Experts of a small language model: 8 picks a token, a softmax router.
Below are experts of layer 6 (counted from 0) of a mixture-of-experts language model. Rows are named router (the router's row for the expert) and show model dimensions 0-127. Each number is 500 + 50 x the weight over its row's rms, rounded and kept within 0 to 999. Numbers have three digits each.
After each expert's rows: a language model's description of what the expert responds to. This comes from a sample of Wikipedia text that the model never trained on.

# expert 6
router:559439458551553444549449533507415530444546573567503462549542452443439463503465530550556435471457549527461548459450445468480566564451473433571464560543554430558539430533470489456562523550472561536437463555561531459559475443451458460475470538533554562441574421535465515445450441548458562570439531540467463537478418570445552436468534536455419538575555557446528443552430472439551453437531
Middle and ending pieces of foreign personal names and place names, such as Vitto-rio, Williams-ton, Wre-kin, Maximil-ian, plus Britain, Berlin, London.

# expert 27
router:527445552549560456358470539461447555446553558562537461553551453440465456481438533562569449453463543489468550448462428469475550569499465439556453568558528427544546518533480458441572517546456525544420473548546538449553473454446444452512437570550533518433546479559464502460432435553466535561431530535447455554490435554439538448463543529470437534556561552434546440567433443456555465458526
First pieces of personal names, often foreign, in cast lists, rosters and results, such as Ra, Chu, Kra, McC, Eduard.

# expert 58
router:512432570529552447450451524474425524456530558550501442572536439425452458485448548551541462474453558482492535437450433444458554556439455427555445565545528456538551449575458462450566495546463526543443448540557552467551446457473429443470475565533567538434556466550485479432471442557458552580447546545439452546458419561423555445470537521468451541556542552435546460571446458442537449428536
Pieces of foreign-script text and personal names (Greek, Japanese, Cyrillic, Arabic), and words inside quoted song or show titles.

# expert 5
router:536421515539556477594462541491422546440546584539506455550547444452461452466433549554564441455473537433472556439463422462475559553393485451553476534552541468545558456541483473444556502553459476541452489538557545446540467466450448445457468571534572532448544474560469474447465421563467544545437525540437444560505442539430550441447568534463434553570531562447537449558431465444552452435536
Closing word pieces of proper names and titles, often foreign, before a comma or quote, e.g. Hon-ey, Quir-ino, Saida-i-ji.

# expert 0
router:571421529531564459489457541444447549442554574552521447565535463455460446485459542553538443470470536561478552437455440454467562557488476449550456581546518454573536454536485490425572536545467491525450482557561560473558446457478471431480455577558553531433553458570473479462467415562455535562453564526460447530476417567441550467432553532443435550556541532436562430552447465439574452439544
Final pieces of multi-token proper names of people, places, clubs and institutions, such as Angeles, Michel, Alb-ion, Corcoran Gallery.

# expert 21
router:511451609549542429486505496444432542435545556562511439549534440462468447428440540565555466464466540503472546458471427468477561548452478444564455558564532434536532456561448457423560535514454589547433451557568538455535468456439437451486447554535551531436556426534465480460453435546457562568451543528450473542488439565444534443464554540450438556553534547444555449572463452441561459462535
Everyday topical nouns and the openings of place or title names after a quote or article, such as farm, shop, newspaper, New York.

# expert 9
router:517436528570547443593465510434453535445535570541522483558531432432452435491442567565562437437451549527498544455472435462464546561458471457545457557557550432545535473557477484440564494544451503546435465536558541463538450445432451445473460590533565534441523493564459513452459411563464548547433545552464471551515426563440563464461555497469441554549557557434544444546432459442561447455550
Inner word fragments and digits inside names, years and measurements, such as Plu-to, li-me-stone, 19-3-9, 5 ft 9.

# expert 45
router:524427579544556454501462548489417537452536563560561451550563437460460476444431541551554460460468554534491546463471437439466570569440469453567456533552526453548523403555470470468571534541469587550450451528576531434552462445446442457473449542529562535444549440555450482445483431555460528551454536545453461550459437554437551455466528528463443545553545571444537452557444464445569435435537
Degree, minute and second marks, compass letters, units and digits in coordinates and infobox figures, such as °, ″, N, km.

# expert 43
router:541428485529560469485432516483437546436540576561491441560554451444479465491440552565539438488449564450483531469460456475479559542537482437561427567565522449555546425553481467466533538541466524544434458568586535473561466447469445453486454563532562541424558426529459495445473427568468560583447565543455441541453447576446558453467536543445417554546551534440545467571450454437551447451530
Commas, hyphens and word pieces inside personal names and credit lists, such as McGarel'-'Hogg, Lehrer',', drums',', plus William, von, Jr.

# expert 41
router:527417491540547444513455526402448580469520565554518447558542467434464455460445550545550436486460553530464557467456444451472542559553461447550441552547540453558557457530470468453554516540474633528423444569550532463545473472460458472456470571540575550443562457552459471461488449552469542561424546537448464561461435535462560441440570541466424537547557533434535432539457466448557443449555
Prepositions and time or quantity words in sports and events text, like per week, months, third in, from the album, yards.

# expert 32
router:576436501558581449394418547467445519462543562561484445541539449450459464456433542565567452458479538561508532454472456464455541563430463433578454536545542423534554437556451499448549508544451484517454438555564559458547478479460434463499451561547553541452566473535462478449460420550462532559451546550458461534485413557445534461457565508451464527552538540433527424570444457458564433446553
Word-final pieces and surnames in names and titles, such as Wilson, Jackson, House, plus date digits in tables.

# expert 63
router:558429620532529460449414540511445548442561571542522469550541424424458455480463560560552450476482545471491519455447449478469561561410462438558454541563537457542548481532466478451567508544456513531456460543548563445546484460469447463492453564540546528437555426534466430462463424561451540560448555536476472561477439557455559454462570497468415551564534541429524426565449464446546432441551
Possessive words and abstract topic nouns after his, her or their, such as own, policy, government, legal, disease, Everyman's.

# expert 52
router:453449559536541441502485528457441551451549572551506463547554455437447445439448545553568452503473554457500542435450456475448569563511463459571444548560548428537549509569471464468564519535461537534461474551557566481535455447459458444490456563542547557432554453537476482457443433567453542561431539543445449559460449550429551467456563556441428560569540548426537436584456472443532430431560
Mid-word pieces in English and Cyrillic, Arabic or Thai names (prac-ti-tioner, Sno-op), and infobox field names before colons.

# expert 29
router:496440415516550430592467544508441540470546564547509450546563460439454460476436553556555461475448530507485540465456439456457554538613447461542439562571525424543544447540468464454555510537464593518458468555569518472558468478462451458482438547546552522440554427548454465444476425558448524570433558547470455534458451554465571445464545510445434504573554538444526457577440451430547454440551
Inner word pieces such as Emer-g-ency and Reser-v-ation, plus spaces, decimal points and pipes in numeric tables.